From a checkpoint of a small mixture-of-experts model trained on Wikipedia: 11 layers, a variant of Adam for the experts.
Below are experts of layer 5 (counted from 0) of a mixture-of-experts language model. Rows are named router (the router's row for the expert) and show model dimensions 0-95. Each number is 500 + 25 x the weight over its row's rms, rounded and kept within 0 to 999. Numbers have three digits each.
After each expert's rows: "mostly gets" lists some tokens that are sent to it at least half of the time. This comes from a sample of Wikipedia text that the model never trained on.

# expert 43
router:503490523465498524514510468430495505510528476519497506539506529480500491479484495496509530522508502503503482448475449504521497520495526503481503471497499496485480499484497495484535508538526502492478521530436470510471464498455473572474499502509494490470522465543462518438512476483474506530
mostly gets: " mat", " tax", " drug", " hyp", " mot", " gen"

# expert 13
router:501465492464507541551481514441497458508523471528524460495476499504541475458533511478497501498477557493527497476462503493514503533475523491513491493494506506533487505524502526483512517522503503449522522539441507484446477493458492505453515479483488496501469509501482545471515473495487487508
mostly gets: " and", " over", " these", " them", " or", " his"

# expert 24
router:456489481509504541517482489446529474483525504503521508520506525506561539489493483470530481527464524494534495484521495517500480517516527504524529521491467533508463503522517500480528478485497502452518551510469485491466447495472506523519489521520516463468476433476461509460508481496487496489
mostly gets: "ular", "ional", "ral", "ific", "nic", "bil"

# expert 2
router:513487469492491555483434505463502481499506471541533476491482511507510485455505504480520516506508527482517506476500473506528506524468501500489518489511505501511466500517460495461496476538500500446506523544496471459440464495446494528500523505489508444514495478478507540471502472508464530531
mostly gets: " the", "The", " The", " by", " This", " called"

# expert 45
router:509487472514483540500474511468464473504509453524499464488501484539513488461508498496505463493507491499486529461497514485557515498460520523489473462537488482518493493472478504472505503508515512467513558544481480436470485509485492557488515491489485507477505455497509548450527490522510507539
mostly gets: " year", " century", " years", " day", " week", " months"

# expert 20
router:510522505476487538525463451471524474501508493518533461490477505475568477517509472506521512505497536508516496476483493470518485506483519540506509496504484522497431516505494520468507474527531498468512532545446472454471476529485486512472524455496496483493483482483504541465508482492471475529
mostly gets: " of", " to", " de", " from", " between", " in"

# expert 39
router:494468476495501524505482456470529467531564519512535489497482491495505514513508476511526498515496501488528487475483459475521494512490507543456512527513503513513465493506503484495523499493524516436524480535494470469449491485489488549483526490502519478454461442527481493459540477462473516504
mostly gets: " Succeeded", " Genus", " Coordinates", " Phylum", " Binomial", " Preceded"

# expert 35
router:519503537505479538508477502468507480473551475495504493535478502504527532441538505480535471484475524474529512470471503474501502523499545494463501484495487511538483507544475516485504485507522507457486541563479461494462500510468476531469539495495499489480513457513497536490520467493485474528
mostly gets: ":", " households", " Places"

# expert 42
router:480514477489481548545473479463505526507525494522524475484500487448517460502494458525518516511506520497500480466525484447529522544485522503521501471512506489518471500498477504509504494522535520460508538528457473485439485535498433563484502502492492466519499484491505510486517471518495519522
mostly gets: " as", " under", " been", "In", "On", " than"

# expert 32
router:506477492491493527537489451470495492541518452521539487535502498486525500459541506477478496535478505496513509483478503493534505519499533521487476502491462527516491506474517523489525469532496488459455545533486507488441485493453496524479495506492495490486493439486469547455540497505509462484
mostly gets: "'", " Empire", "’", " movement", " Revolution", " army"

# expert 12
router:522460478523525533529448463496530501492511448524522470501493505491543489487532503482516499479499520528491513481491492479508535513512524521542493500527515509504443514510508506465531487502501479451510520563463535489466481508507466526494527518508525442488523457513482530448524522504492497494
mostly gets: "!", " Love", " You", " Street", " Creek", " Mill"

# expert 5
router:493494480507501544514462491474511463510508497526507497508495503473546488471532513490528471488472497492481477490471444463535501545520549503509504449501472497497449505493510513509506472501470505457501541510490487452484505525488469545461520469496515474473490471481442545472533481502504482515
mostly gets: "ies", "s", "ers", "es", "ons", "ts"

# expert 26
router:507483469501503534513496499439499468504521459539514491523528503504517484487500512484513493494501484508531476513481492524512508523498537500493494483497480527486460471498495536498490470521488482456464518534481457506456498522480498558474534514510534464491510464519470535407485456490475507507
mostly gets: ")", "]", "”", "\"", "}", " cancer"

# expert 8
router:485520469495528519532472476463500454481498512545517481466490497469517487465514507524518461511493498482510533440484486468531478511494527490531516490477498493486453489508501494484481464498511497441500495528450479486468453535511500531477519521476507456480454487509461552475515475474491499504
mostly gets: " used", " made", " released", " began", " found", " won"

# expert 41
router:496489452500465534510478468458489496506539483522547514509490483491515495491496463503522479505515516459489529466513485472550495536506527504485507474514517503505418496474491513480525487558510521486485499564480477510458482535476480565497521505489505479480474477504480500483496483466476506507
mostly gets: "<", "loan", "Gls", "aged", " both", " 800"

# expert 33
router:513505484500504520497477487447489479535532465476544491513499513472561505483520500480494509510501516502539529495499498507549508525482517504486476506501455524484448480516483505463502481519528493491510526554455477486471501509477502563475549497500521500460495437477473539471506475500480506514
mostly gets: " (", " [", " /", "ن", "ر", " 978"

# expert 34
router:515502449495461523546479508487508493482535509548507451506470488507521461453531494464498513529496523500506512488477481469526503539503525520508509506506508521542471495479476544499472492517531508459517518528460456504464456502478494548462504532488515477484476474503474519450496469500505509524
mostly gets: " that", " which", " all", " who", " this", " would"

# expert 10
router:527498473508486520506459509468495467523510505525505483516465513514553509478479475517537499533471465505510502483508503487488527526488509488528507458537532523480436525485524510480533486512503517434512544501490472484447485494490461494486503486473498473469510464530484557490485518461476495463
mostly gets: " February", " June", " October", " May", " August", " November"